config.toml
normalize_top_k = true
balance_loss = 0.000231
router_logit_norm = 1.0
n_kv_head = 4
init_std_qkv = 0.0312
batch_tokens = 32768
dataset = "wikipedia_en"
Below are experts of layer 4 (counted from 0) of a mixture-of-experts language model. Rows are named router (the router's row for the expert), up (a neuron's input weights, with its number), down (a neuron's output weights, with its number) and show model dimensions 0-31. Each number is 128 + 24 x the weight over its row's rms, rounded and kept within 0 to 255.
After each expert's rows: "mostly gets" lists some tokens that are sent to it at least half of the time. This comes from a sample of Wikipedia text that the model never trained on.

# expert 25
router [152 131 126 145 121 133 100 147 155 108 105 165  88  85 151 169 114  80 105 118 142 144 173 158 141  85  89 112 120 144 144  92]
up0 [113  59  98 143 157 119 134 135 120 134 195 149 170 116 143 156 156 129  67 164 120 145 192 133  93 119 117 112 122 111 114 124]
down0 [ 96 118 113 113 111 124 140 141 139  88 170 141 135 137 136 147 119 152 140  89 178 134 157 125 110 111 152 100 105 140 134 130]
up1 [140  90  79 125 152 142 117 159 122 106 164  95 180 123 101 137 183 128 201 145 127 125 154 126 146 140 140 136 175 120 150 135]
down1 [120 109 127 160 118 106 113 144 116 111  94 106 122 127 105 156 105 123 142 109 173 130 106 122  92 181 174 137 107  87 124 157]
up2 [133  94  95 106 175 125 146 130 149  95 121  86 139 104 133 105 138 146 152 149 130  72 153 128 151 160 100 138 138 126 147 111]
down2 [127 122  99 132  99 130 121 129 158 129 159 120 152  87 145 151 121 146 170 153 106 109  94 142 132 158 103 108 120 110 113 102]
up3 [147 101 141 119 111 135 120 156 142 145  97 108 143  97 140 149  81 109  96 156 170 144 155 140  98  91 144 160 108  89 136 116]
down3 [139 120 125 151  99 123  98  87 160 133 130 124 119  93 155 188 143  97 108 121 111 174 148 152 137 134  94 134 117 129 130  76]
up4 [174  86  91 104 144 109 139 130 131 122 138 119 155  98 122 107 197 142 169 143 103 103 201 138 116 168 110 135 143 119 111 141]
down4 [175 115  98 134  97 131 103 150 142 123 147 110 170 102 119 115 149 132  93  97 121 120 126 166 107  69  78 129 183 142 155 140]
up5 [106  88 118  93 120 114 143 175  98 154 152 101 143 162 141 108 125 118 188 137 100  99 149 125 166 115 103 145 153 147  90 110]
down5 [119 109 124 121 130 114 131 136 116 131  38 155  92 133 141 121  65 101  96  99 146 122 143 121 126 145 118 162  85 149  98 136]
up6 [111 136 112 166 176 117 128 125 120 175 122  92 143 176 111 129 132 143 132 106 102  98 145 147 151  94 148 116 184 129 157  90]
down6 [126 140 148 140 132 122 137 114 144 135 157 141 130 129 112 146 148 154 117  94 133 119 134 101 152 136 156 142 122 139 103 107]
mostly gets: " K", " M", " P", " W", " H", " Y"

# expert 46
router [140 144  90 152 124 131 101  95 143 106 113 115 117 115  90 151 114 166 124 109 149 135 179 107 140 155  94 121 110 161 117 164]
up0 [170 121 130 106 130 138 134  76  94  93 118 169 154 118 132 126 130 133 141 120 153 151  90 123 154  98 119 114 119 157 132 142]
down0 [113 153 107 135 181 146 120  83 147 136 129 139 126 110 127 101 136 123 145 156 143 137  91 145 127 163 105 152 140 125 137 103]
up1 [133 127 131 101 101 108 127 113 100  94 125 123 116 129 121 128 117 125 187 134  87  83 161 149 140 145  83 139 143 157  93 142]
down1 [114  86 137 132 109  82 131 135 143 105 126 130 122 107 173 128 153 147 146 136 113 175 153 120 127 184 120 159 101 108 105 161]
up2 [131 117 111 126 163 132 151 105 122 149 169 127 120 134  99 138 111 126 123 119 140 131 113 176 117 123 145 129 124  80 118 134]
down2 [130 128 100 127  98 156  97 103 114  99 167 118 100  99 173 143 110 115 167 123 137 133 146 108 159 131  90 134 117 137  98 141]
up3 [108 140 144  77 110  93  96  72 141 175 141  77 162 172 135 122 122 220 176 156 104  96 138 142  77 138  78 113 155  76 161 130]
down3 [160 120 140  95 106 129 166 114 140 143 132 129 115 106 129 143 130 131 122 126 132 127 152 162 143 163 102 118 127 128 161 168]
up4 [154 126 120 156 107  90 142 129  47 114 156 147 111 116 150 129 140 149 143 138 153 103 134 122 130 183 102 127 126 111 139 117]
down4 [103 114 119 137 128  96 123 106 137  95 107 142 127 118 140 131 118 132 175 121  78 184 101 107  94 159 153 119 100 143 123 112]
up5 [105 135 106 107 151  79 114 132  92 123 116 105 160 163 157 138 128  99 124 147 110 103 132 119  83 136 120 157 147 117 117 156]
down5 [129 119  92 120 120 108 112 111 150 145 104 112 154 113 115 150 129 154 103 111 167 112 123 126 158 149 158 185 138 140  90 123]
up6 [138 130  82 110 143 130 115 119 124 139 113  88 112 129 121 123 114 157 114 165 118 127 140 151 142 144 109 126  90  87 152 108]
down6 [162 171 106 118  95 103 106 127 150 155 123 143 183 109  99 161 117 127 140 105 134 141  98 136 106 164 159 105 112  94  86 149]
mostly gets: "ia", "ie", "ina", "he", "au", "ary"

# expert 52
router [145 168 107 142 116 133 123 117 153 104 106 131 143 131 145 141 105 153 112  97 148 140 121 113 142 141 104 102  93 180 106 115]
up0 [114  89 129 110 124 140 135 149 116 108 152 127 107 138 114 110 137 138 123 130 129 129 129 160 115 129 138 128 122 153 130 118]
down0 [112 121 116 149 118 144 151  98  97 132 137 132 130 126 115 150 126 122 119 144 123 129 141 141 108 156 140 126 137 152 103 146]
up1 [113 142 139 149  64  64 100 143  85 130 136  81 160  97 181 118 128 165 149 173 166 108 148 114 110 124 122 126 107  95 148 139]
down1 [159 143  86 131  69 100 118 117 154  94 138 133 124 126 103 175 145  73 155  93 154 142  55  96 126 145 151 151 139 130 137 152]
up2 [102 133 106  99 155 112 147 136 106 104 129 121 144 105  91 114 121 143 155 126 127 142 118 111 144 105 157 119 117  99 128 149]
down2 [109 153 111  84 160 133 134 121 139 120 125 130 146 116 110  86 139 109 118 120 149  97 192 124 108 173 142 129 165 126 113  98]
up3 [149  94 125 122 156 141 101 125  88 126 146 114 132  98 136  85 141 129 111 135 126 129 103 142 151 107 151 124 133 158 107  87]
down3 [152 129 130 161 107 151 155 116 101 123 111 114 125  73 122 118 140 109 123  83 106 152  74 125 113 155 170 126 105 139 121 155]
up4 [ 90 137 136 178 164 115 133 139 117 159 161 144 108 115  63  85 190 147 121 122 120 145 102 137 119 127 132  85 158 167 107 159]
down4 [151 185 163 131 110 126 109 128  96 149 139 123 139 141 133 144 116 120 144 142  99 145 138  49 148 138  79 120 124 129 130 198]
up5 [149 112 122  96 136 102 154 127 103 134 161  81 139 141 144  92 146 106 107 110 152 133 115 135 129 108 192 154 106 147 137 141]
down5 [ 98 121 150 131 130 150 115 108 152 135 123 120 107 106 150 118 139  77 134 133  89 106 146 112 111 129 136 133 118 150  97  92]
up6 [ 91  94 119 152 128 124 150  80 129 137 165  94 109 135 135 133 123 119 161 137  96  87 140 121 129 110 102 110 137 152 114 174]
down6 [124 146 147  76 169 132 145 153 135  95  94 158 129 117 148  89 151 167 131 112 144 152 123 108 123 105 124 115  95 118 138 100]
mostly gets: " John", " El", " David", " Pro", " William", " James"

# expert 2
router [151 135 135 147 113 149 131 118 130 137 114  90 131  64  93 113  93 139 133 110 140 136 155 100 150 145 143 121 113 139 150 143]
up0 [153 103 143 140 111 102 153  95 136 146  95  89  64  91 144  99 121 130 165 125 134 172 127 147 144 150 113 103 110 112 131  97]
down0 [140 146 117 125 100 117 147  74 148  98 106 116  99  79 133 130 150 120 161  70 160 119 120  89 121 137 105 119 147 127 135 112]
up1 [154 183 144 136  78 147 111 104 116 163 136 152 111 128 122  94  96 144 156 175 124  96 148 119 120 118 107 123  92 136 125  85]
down1 [ 99 130 104 148 112 144 124 149 110 136 121 130 141 133  98 103 101 157 143 107 129 180 117 144 129 131 152 163 112 132 106 121]
up2 [181 148  90 112 136 124 140 132 117 146 137 117  90 100 157 142 129 144 162 144  99 155 141 113 163 102 158 133 102 154 114  98]
down2 [129 114 139 123 131 152  92 139 127 136 100 124 139 155  94 143 145 150 140 161 120 129 130 128 131 113  83 141 124 129 137 124]
up3 [133 114 174 129 147 111  99 147 134 134  73  99 132 150 118  80 135 110 159  77  87 159 148 110 151 120 113 140  90 143 150 143]
down3 [154 116 159 141 181  77 151 140 101 138 119 125 115 138 141 158 105  77 110 119  99 151 150 137 145 130 136 137 131 141 114 101]
up4 [ 99 123 141  84 132 139 164 141 103 160 134  97 100 150 133 107 127 155 116 156 134 132 154 144 113 101 172  95 142 172 143 147]
down4 [124 127 113 136  70 150 125 140 114 102 151 104 124  84 118 149  83 146 116  92 110 121 130 144 191 161 115 132 135 131 109 147]
up5 [ 95  98 122 135 137 110 137 137 141 116 136 128 122 110 129 148 154 117 135 143 145 123 141 151 155 121 105 122 154 158 135 129]
down5 [127 154 127 146 130  85 122 117 102 160 166 143 137 136 144 157 149 146 135 140 163 172 113 109 117 124  77 129 131 108 120 109]
up6 [106 139 117 138 120 142  94 175 151 136  96 141 177 131 124 129 106 110 145 128 149 146 144 128 120 154 177 103 157 131 108 105]
down6 [133 138 133 131 153 137 155 103 148 118 128 145 162 159 158 139 109 133 149 122 129 135 131 158 134 133 130  83 131 156 155 127]
mostly gets: "s,", "),", "a,", "er,", "e,", "es,"

# expert 34
router [146 142  72 163 111  99 116  86 148 112 106 153 161 141  97 142 108 137 144 122 149 140 114 120 152 145 136 105 121 171 114 149]
up0 [114 100 132 127 204 114 159 138 138 138 135 113 158 119 137  99 152 119 125  87 127 103 130  91  94 141 153 102 123 129 145 137]
down0 [177 150 149 133 124 120 152 168  98 107 138 110 113 121 157 134 149 135 113  99 132 131 145 118 128  98 128  95 167 147  76 105]
up1 [173  40 122 126 115 129  85 139 100 130 137 121 132 139 117 166 156 178 142 138 159 146 118 156 105 137 116 128 100  97 165 118]
down1 [145 128 130 112 112 107 130 152 129 147 119 145 119 114 100 134 104 121 131  74 131 152 148 145  73  88 156 135 144  91 142  93]
up2 [120 108 181 111 170  99  82 100 114 131 167 112 102  94 115  95 154 130 137  64  99  71 158 110 120 175  97 137 109 113 136 145]
down2 [138 124 130 113 145 143  93  77 123 104 129 144 100 157  95 128 122 143 112 162 110 102 148 148 125 143 114 118 164 104 135 135]
up3 [121 107 125 136 118 135 124 106  95 131 141 116 147 145 142 143 123 151  86 182 132  87 109 158 153 138 124 104 129  99 106 180]
down3 [137 116 118 111 142 151 149 153 131 155 173 125 154 114 142 130 151 133 127 122 137 187 113 141 146 136 109 153 108 117 114 117]
up4 [135 105  99 154 133 156 139 107 155  89 115 109 147 115 173 166 155 167 138 107 108 116 105  62  92 134 112 160 149 170 106 130]
down4 [134 134 119 141 109 140 156 145 102 119 127 124  88 106 148 142  98 158  92  98 114 112 112 116  89 164 148  88 141 158 101 148]
up5 [159 103 162 121 136 110 149 181 129 126 179 168 155 119 115 177 108 155 135 124 134 111 124 114 133  86  96  61 108 107 108 133]
down5 [144 134 130 137  95 143 111 104 140 115 112 155 171 122 131 168 141 117 161 137 142 109 136 128 112 115 141 127 101 152 136  86]
up6 [135 104 120 155 144 135 175 133 124 140 149 146 112 129  98 130 142 139 102 134 142 136 187 124  99 132 156 126 190  87 198  97]
down6 [140 135 146  95 116 145 130 130 127 142 140 155 174  99 157  82 128 133  97 133 138 142 152 111 126 167 135 113 145 106 147 163]
mostly gets: " her", " John", " David", " James", " Robert", " Paul"

# expert 49
router [136 117 146 146 131 150 118 111 153 108 127 158  95 203 109 141 149  85 124  93 143 151 117 121 153 126 132  92 108 158 145 168]
up0 [ 63 158 120  97 130 106 138 138 124 154 160 146 143 149 135 104 111 116 142 144 125 143 147 115 122 117 125 126 114 154 112 106]
down0 [103 103 125 137  90 136 132 120 132 116  91 120 129  98 183 106 150 151 149 152  82 100 130 150 120 117 157 170 164  97 134 110]
up1 [151 116 129 126 159 141 110 123 171 133 152 201  93 175 117 134 171 111 128 144  96 156 160  89 148  74 133 111 109 125 153  97]
down1 [131 136 179 174 103 108  91 110 167 139  82 144 100 166 105 136 116 114 106 137 130 112  74 125 108 132 118 134  99 175 104 114]
up2 [ 80  92 159 148 189 134 129 174 147 137 183  86 112 129 107 104 123 130 144 132 110 114 136 117 146  90 151 134 164  79 124 164]
down2 [129 157 134 136 136 139 143 117 124 125 119 127 130 116 144 139 142 125 109 111  96 153 128 123 132 157 152 103 146 126 136  98]
up3 [170 121 130 110 120 100 125 149 115 126 121 114 118 121 153 111 146 137 154 131 123  85 159 131 118 115  97 104 116 133 108 114]
down3 [154 172 154 115 155 139 109 162 141 137  97 134 116 174 125 116 116 111 132 112 126 134  80  97 134 122 151 125 127 142 108 138]
up4 [ 83 171 137 105 155 164 171 130 122 120 159 127 110 157 115 127 136 156 159  96 153 108 145 139 134  72 116 106 107 146 119 166]
down4 [106 175 157 150 127 107  83 158 119 153 122 132 110 130  89 134  64 121 136 128 157 117  92 116 172 113 119 128  91 151 150 151]
up5 [104 116 128 121 171 149 129 185 163 176 134  97 143 158 120 147 130 101 144 177 139 136 141 135 164 106 147  64 145 133  98 128]
down5 [113 108 141 124 162 136 102 108 136 147 130 145 111 121 150 138 151 129 181 142 109 133 120 119 137 128 140 123 149 151  80 124]
up6 [111  87 144 104 113 124  98 146 107  90 162 106 152 124 159 105 152 133 100 120 144 137  85 130 170 137 113 106 114 140 127 112]
down6 [119 125 102 158 110  97 134 112 131 136  94  88 133 129 120 132 119 119 106 107 147 161 129 145  85 112 134 145 109 127 163  97]
mostly gets: " many", " early", " national", "==See", " late", " major"

# expert 35
router [138 142 108 153 136 143  93  86 140 111 121 130 163 159  99 157 103 128 132 103 152 130 151  99 142 141 142 108 111 166 117 132]
up0 [137 131 147 100 131  91 140 137 103 190 148 112 132 156 173 166 125 104 123 121  83 113 158 161 102 120 140 139 115 133 141  95]
down0 [139 163 157 163 153 187 136  60 105 136 125 128 128 101 167 146 146  99 167 154 178  82 111 101 126 100 136 100 121 149 150 145]
up1 [108  58 170  98 158 144 117 129 152 100 168 117 153 139 214 123 144 152 147 110  98 114 124  69 114 132  88 195 219 142 158 174]
down1 [149 126 123 118 136 134 114 116 142 130 149 122 120 138 138 121 142 114 128 117 124 127 145 109 137 125 101 141 132 128 115 127]
up2 [116 131 131 143 124 133 153 117 107 168 136 145 134 122 138  97 151  99 162 173 145 128 107 102  84 164 121 116 102  90 110 148]
down2 [166 176 101 119 196 123 169 104 154  81 126 166 166 141 126  91  90 125 161 123 149 129 131 156 121 144 114 120 102  84 114 125]
up3 [137 150 137  58 167 113 122 116  53 143 112 117 108 148 132 152 129 143 165 156 108 132 109 126  76 133 109 145 127 121 132 126]
down3 [137 152 118 110  92 125  75 146 124 119 116 149 131 160 112 103 105 118 108 126 146 141 158 133 158 166 141 130 111 144 132  96]
up4 [103 166 143 120 101  81 141 152  99 120  93 116 135 180 124 107 148 149 161 142 113 120  91 154 155 129 127 139 143 129  82 111]
down4 [132 137 141 138 149 160 120 143 150 150 152 125 119 122 150 129 125 160 120 142 150 131  97  93 136 136 113 111 133 100 122 101]
up5 [107  97 142 117 131 134 144 128 111 148 166 108 148 124 115 101 141 100 141 139  87 173 164 107 145 113 138  88 157 163 134 141]
down5 [139 127 130  76 109 126 159 116 143 134  86 169 134 117 122 143 129 133 117 116 130  90 129 127 153 107 157 114 121 154 156 120]
up6 [110 120 119 125 167 100 141 145 100 167 176 158 166 132 130 122 158 143 119 140 131  79 141 122 100 153  96 143 151  99  71 107]
down6 [ 90  90  74 135  98 183 158 122 106 120 105 125 121 164 132 101 112 179  97 142 160 127 124  96 164  77 117 115 135 159  88 130]
mostly gets: "ford", " York", "ley", " Carolina", "ville", "ington"

# expert 1
router [125  89 158 118 107 147 133 122 156 113  97  95 124  48 104 146 101 140 111  93 145 152  97  95 133  83 100 107 101  85 172 119]
up14 [ 90 156 149 104 115  97 123 192 109  98 136 125 125  93 115 136 165 139 177 138  94 169 124 152 136 109 175 103 109 143 131 150]
down14 [ 85 129 106 134 132 151 101 122  98 139 119 116 113 106 115 206 118  95 121 110 124 139 111 127 148 141 109  98 160 145 115  91]
up15 [ 95  59 146  65 187 129 146 138 148  99 139  96 125 152 128  55 108 120 109 105 115 112 143 151 130  91 158 122 133 125 132  99]
down15 [145 124 104 118  98 136 148 170 104 171 116  96 144  84 122 139 135  97 172  99 120 139 170 150 151 152 128 175 140 128 135  84]
up16 [115 138 166 120 127 107 157 153 126 153 158 156 128 142 109 152 155 147 134 120 114 144 123 117 137  90 110 133 148 129 140 134]
down16 [120 140 148 106 113 105 116  97 131 147 108 100  83  85 165 162 187 143 144 127 119 145 176 134 115 157 148 154 127 112 140  66]
up17 [147 118 149 101 110 141 127 132 111 142 159 136 124 119 157 112 149 132 155 114 122 100 118 162  84 136 160 137 136  85 135 105]
down17 [108 130 112 153 119 138 134 181 115 131 154 113 171 106 108 128 130 125 129 118 165 100 112 118 161 103 141 139 128 126  94 124]
up18 [126 127 146 107 147 108 112 155  90 104 149  98 125 100 138 110 107 159 110 147 131 102 119 130  77  96 102 134 144 190 163 101]
down18 [157  70 121 139 161 136 124 116 120 158 118 130 155 114  97  77 118 128  98 165 135 148 125 117 151 161 164 106 154 143 133 109]
up19 [114 136 132 127 131 100 101 157 128 139 152  98 124 131 143 175 143 127 143  92 142 132 117 171 132 118 152 117 130 152 107 133]
down19 [111 113 150 113 109 139 138 116 168 131 138 105 123  97 116 122 131  82 157 132  87 104 130 104 123 127 141 119  83 176 112 161]
up20 [135 156 158 120 114 117 124 156 113 171 127 122 126 141 113 121  82 121 141 141 133 135 161 147 121 148 128 115 131  98 159 162]
down20 [118 140 138 123 115  89 145 127 159 140 101 133 120 125 116 133 153 139 139 110 157 112 107 125 164 115 128 129 168 164 152 106]
mostly gets: " that", " which", " but", " who", " when", " where"

# expert 63
router [166 149 105 141 100 161 148 124 151 128 120  96 191 107  98 155 114 149 113 154 137 170 174 135 121  96 196 128 106 133 145 136]
up0 [125 136 126 131 104  87 148 113 130  99 138 133 135 132 125  99 157 125 117 167 174  90 124 128 179 151 160 143 130 120 110 116]
down0 [125 132  83 134 109 136 125 156 153  79 123 162 131 145 145 140 141 140 161  92 138 127  96 134 111 125 120 147 152 167 117 111]
up1 [ 91 142 114  95 176 111 141 159 100 138 102  89 124 105 106  90 112 121 117 166 108 171 117 118 152 133 128 134 111 122 129 174]
down1 [125 134 136 177 123 163 104 128 156 167 113 155 162 148 104 111 135 158 137 159 131 147 127 141 137  91 123 172 164 130 130 134]
up2 [132  96 128 133  92 119 195 179  95 107 115 108 158 129 136 101 148 147  70 135 133 159 148 153 115 140 150 172 122 108 130 116]
down2 [149 175 131  88 114 114 116 128  91 133 138 140 186 166 118 154  71 102 142 141 134 127 119  92 102 152 168 107 126 110 133  77]
up3 [117 104 116 100  98 137 155 140 158 126 164 117 152  57 117  66 113 135 103 138 114 149 117 143 127 116 114 114  79 170  89 117]
down3 [129 116  75 148 141 103 136 134 107  97 128 123  87 159 118 139 119 130 155 163 154  99 143 150 140 148 125 127 106 141 130 154]
up4 [111 120 138 121 114  70 127 132 173 138 150 115 105 125 124 125 130 118 168  77 101 116 145 124 169 132 120 117 141 111 150 112]
down4 [ 89 149 123 173 126 159 128  93 103 146 173 106 133 125 117 126 154  97  90 147 123 115 145 118 155 176  76 137 148 132 136 106]
up5 [151 105 176 140 140 110  81 159 147 116 166 116 145 184 109  91 127 118 127 157 140 103 138 120  98 148  93 135 169 139 117 123]
down5 [154 129 143 152 134 112 130 116 113  89 117 126 122 145 141 162 120 139 160 102 127 157 157 143 118 100 137 131 152  99 125 126]
up6 [144 158 117 142 158 169 144 152 133 135 127 177 110 121 111 154 113 115 120 171  77 109 118 152 134 122 156 108 102 123 126 147]
down6 [145 191 155 108 188 142 122 138 121 132  76 113  94 179 143 134 152 141  77 104 128 148 141 115 107 108 133 113  89 145 148  87]
mostly gets: " and", ",", "s,", "a,", "),", "e,"

# expert 4
router [131 169 132 143 127 148 135 129 140 130 119 148 117  95 123 134 104 178 110 102 141 138 153  89 139 163 127 131 101 121 115 143]
up0 [ 87 110 146 102 108  95 154 116 152 150 138 141 172 137 145 118 120 173 149 166 150 128 144 145 137  90 150 147 120  96 166 120]
down0 [125 124 131 144 156 134 127  85 124  84 176 148 135 128 143 129 169 123  97 111 164  93 102 130 119  86 129 125 127  93 148 127]
up1 [111  91  84 133 170 128 134 126 173 117 126  75 142  80 113  98 178 127 125 129 125 147 160 124 137 106 179 145 175 116 102 132]
down1 [134 154 171  95 163 111 164 132 106 115 129 130 137 138 138 111 103  88 180 101 173 159 152  98 128 154 112 161 129 129 134 135]
up2 [103 106 151 103 154  90 135 141 123 153 161 139 115  95 145 124 132 127 178 120 100 150 146 134 125 114 187 133 131 106  92 119]
down2 [126 112 148 135 125 115  60 140 154 133  96 140  93 139  86 136 125 123  54 120 134 127 121 127 112 107 113 126  78 141 161 100]
up3 [129 126 132  80 137 140 155 124 160  89 132  79 133 126 115 158 158 149 192 154 177 102 188 175 125 111  96 120 143 120 105 110]
down3 [116 140 161 129 133 121 137 114 116 112 131 143 147 120 131 137 147 126  83 124 146 118 130 184 140 160 110 143 130 119 153 153]
up4 [151 135 168 129 137 173 114 109 122 125 144 114 146 131 130 131 162 124 138 142  97 120 171 124 104 128 127 162 150 142 122 128]
down4 [154 122 166 150  73 127 157 149 120 137 113 147 117 127  95 143 118 141 112 127 105 116 123 172 141 137  88 169 112 131 129 116]
up5 [147 144 125 125 138 100 101 143 120 128 110 121 141 121 112 161 140 132 180 134 117 115 162 150 119 165 105 132 136  75 125  86]
down5 [107 129 135 136 147 144 165 141 154 122 102 123 163 111  93 161  56  95 110 104 156 120 146 113 149  91 138  97 153 129 109 139]
up6 [144 134 117  90 127 128 135 110 156 128 191 105 143  86 132 127 162 138 141 128 127 110 159 149 112  96 118 118 177 107 112  98]
down6 [134 143 145 143 127 116 138 156 146 162  91 154 106 121 157 119 107 115 139 133 112 150 140  62 140 126 123 117 135 121 116  69]
mostly gets: "s,", "a,", "er,", "),", "e,", "y,"

# expert 30
router [143 128 109 147 103 148 182  86 140 105 120 141 112 139 182 128 123 117 142 110 144 140  81 149 153 144 130 111  96 154 146 122]
up0 [135  85 107 117  86  88 113 131 109  98 162 102 169 139 154 111 137 173 146 134 140 133 150 111 120  87 157 105 166 118 126 168]
down0 [131 114 123 172  90 127 114 115 149 147 149 165 142 123 108 139 125 125 110 130 126 131 123 148 124 142 164 158 141 151 132 123]
up1 [115 113 136 128 106  81 146 152 118  86 156  93 153 105 145  99 113 126 123 120 157 146 152 167 115  78 145 112  64 100 105 114]
down1 [139 124 101 125 101 130 157  73 105 121 115 115 129 132 146 106 117 130 138 172 113 155 116 107 112 144 140 126  86 137 116 116]
up2 [128 128 155  79 163 102 129 143  95 180 144  90  82  99 120  67 132 130 118 135 114 102  91 136 124 130 100 139 124  94  90 161]
down2 [117 118 105 133  99 106 110  90 148 112 115 156 114  85  86 111 108  97 143 155 116 148  66 125 144 187 126  90 109 125 118 138]
up3 [131 101 127 129 123 143 139 128 113 113 123 135 158 112 109 118 147 130 148 100 113 118 119 162  91 109 179  93 136 148 106 122]
down3 [112 139 144 114 137  90 156  79 121 151 150 133 112 143 152 116 143  84 154 129 131 128  89 114 144 156 138 129 127 139 125 104]
up4 [132 144 141 125 130 127 138 143 114 159 130 123 123 133 136  97 124 123 145 138  97 128 134 133 124  93 126 138 138 120 117 138]
down4 [120 139 152 127 136 110 162 103 120 164 112 100 125 120  67 134 123  99  85  61 112 134 141  91 108 147 154 134  93 132 131 154]
up5 [146 111 129 112 106  86  88 161  97  86 140 146 165 134 133 124 113 163 152 133 113 118 136 125 148  77 167 118 153 118 144 136]
down5 [122 144  89 144  89 131 143  85 178 134 200 140  63 120  93 120 114 135  77 104 159 127 141 171 142 134  63 121 128 175 124 149]
up6 [132  94 131 132 133 123 149 115 101  98 131 125 151 101 107  90  93 139 145 105 109 150 148 120  85 102 134 151 152  92 142 118]
down6 [143 126 108 100 123  66 167  91  95  98 111 148 108 152 185 182 135 115 144 125 112 132 117 178 105 145 144 155 165 147 131 116]
mostly gets: " S", " T", " C", " P", " L", " H"

# expert 37
router [145 133 126 141 119 126 102 111 136 122 114 145  91 120 100 150 104 122 142 105 145 150 133 108 146 155 157 103 107  62 154 159]
up0 [139 140 150  89 142  72 173 159 100 103 114 168 145 121 121 129 159 142 148 176 125 156 118 163 105 119 174 113 145  96 127 137]
down0 [162 135 128 131 133  88 172 138 187 137 111 161 162 150 130 120  84 118 119 182 141 162 161 151 141  93 122 122 141  98 127 105]
up1 [113 121 130 111 191  97 164 156 127 156 154 128 185  97  78  93 161  79 103 149  97 153 134 147 142 150 138 125  98 133 113 108]
down1 [140 104 126 137 154 141  67 153 128 112 115 171 135 126 138 130 160 121 111 130 106 136 177 110 147 142  99 128 114 131 130 140]
up2 [100 111 177  53  95 130 130 151  78  91 126 120 168 118 136 122 176 151 151 144 120 124 119 124  98  88 141 111 138  94 156 115]
down2 [175 139 112 109 148 136 174 107 134 141 125 148 105 142  96 129 109 136 118 152 123 140 185 138 131 115 151 129 143 113 137 124]
up3 [133 122 142  98 162 115 162 127 146  86 114 115 107  86 120 115 150 165 137 105 118  94 171 140 105 108 180 106 132 129 113 110]
down3 [100 112 146 148 114 105 139 147  96 142 123 110 137 131 102 109 157 148  82 111 168 134 136 151 134 120 124 167 149 133 151 145]
up4 [ 91 121  95 111 138 145 184 118 125 132 137 150 154 122  97 123 130 140  99 139 139 110 150 151 127  86 135 118 149 121  88 102]
down4 [ 72 139 173 128 143 109 148 136  95  55 135 160 113 159 157 169 153 131  90 119 129 181  91 141 171 107 109 175  76 119 179 154]
up5 [112 120  74 152 140 143 161 134 136 150 164  90 128 119 137 130 168 167  95 111 161 179 133 153 108 105  99 172 139 125 145 173]
down5 [130 113  92 146 134 147 105 120 143  93 130 133 120 115 136 124 109 141 141 131  97 125 150 111 141 129  94 129 131 109 150 127]
up6 [106 102  89 120 124 105 119 147 114 130 168 115 145 128 138 128 175 115 123 115  91 124 136 124 109 123 130  86 176 106 111 133]
down6 [143 162 120 159 110  98 152 110 162 118 127  94 103 146 125 144 107 146 119 136 172 106 111 128 115 147 112 127 143 127 154 129]
mostly gets: " under", " re", " Re", " ex", " en", " up"

# expert 55
router [160 114 120 155 118 133  88  89 153  98  99 122 174  95 129 161 103  99 112 114 153 167 137 121 142 128 137 119 131 180 143 170]
up0 [ 96 135 151 115 155 114 132 142 142 150 126 116 117 132  96 180 136 139 131 150 124 119 136 161 105 113 110  95 127 115 127 113]
down0 [137 110 132 116 161  80 111  94 115  82 133 127 156 130 121 143 113 134 152 109 134 173 126 137 155 153 150 142 122 164 122 123]
up1 [154 107 145 121 121 138 137 130  78 122  94 132 110 127  97 128 106 129  98 168 143 126 151 125 111 121 145 122 153  98 104  94]
down1 [135  87 139 121 161  33 163 122 132  99 135  83 128 164 142 124 152 137 133  89 119 137 107 152  82 119 127 166  79 130 136  97]
up2 [118 116 154 103 143 186 154 119  97 145 123 139 157 156 154 146 126 162 193 124 132 112 154 123 150  98 130 173 108 125 130 112]
down2 [167 113  97  86 102 123 131 124  87 118 136 165  88 169 124 123 100  96 135 113  89 154  86 111 135  95 114 135 131  90  76 115]
up3 [105 129  79 123 108 104 137  78  96 111 151  96 165 119 109 114 108 139 154 118  88 102 158 145 141 142 100 113 187 103  92 109]
down3 [123 174 132 133 106 113 109 150 117 112 159 109 145 110 140 161 142 132 143 143 121 151 124 149 120 158 116 133 172 111 110 123]
up4 [ 80 140  60  74 139  98 158 148 101 123 174  92 113  90 135 119  78 143 101  95 196 138 149 132  95 107 118 101 138  95 107  86]
down4 [136 167 125 126  93 129 162 114 147 133 115 163 125 168 100 126 140 150 116  93  93 116 108  97 174 102  97 152  92 164  60 154]
up5 [138 119 138 119 116 115 104 140 146 129 157 126 145 121  99 158 155 131  97 114 123 106 114 139 122 146 115 164 120  76 145 110]
down5 [114 126 109 103 155 157 161 129 155 124 151 127 135 176  62 155 102 109 135 168 114 127 106 139 118 151 130 117 104 118 143  99]
up6 [144 102 101 127 158 144 158 113 114 114 129  88 155 117 115 108 127 129 128 144 109 120 176 165  98 128 108 100 129 138 102 139]
down6 [100 101 102 110 134 128 139  86 102 123 100 132 125 139 136 116 139 104 106 112 144 142  98 100 176 151 148 122 137 122 131 173]
mostly gets: " American", " British", " Indian", " art", " English", " French"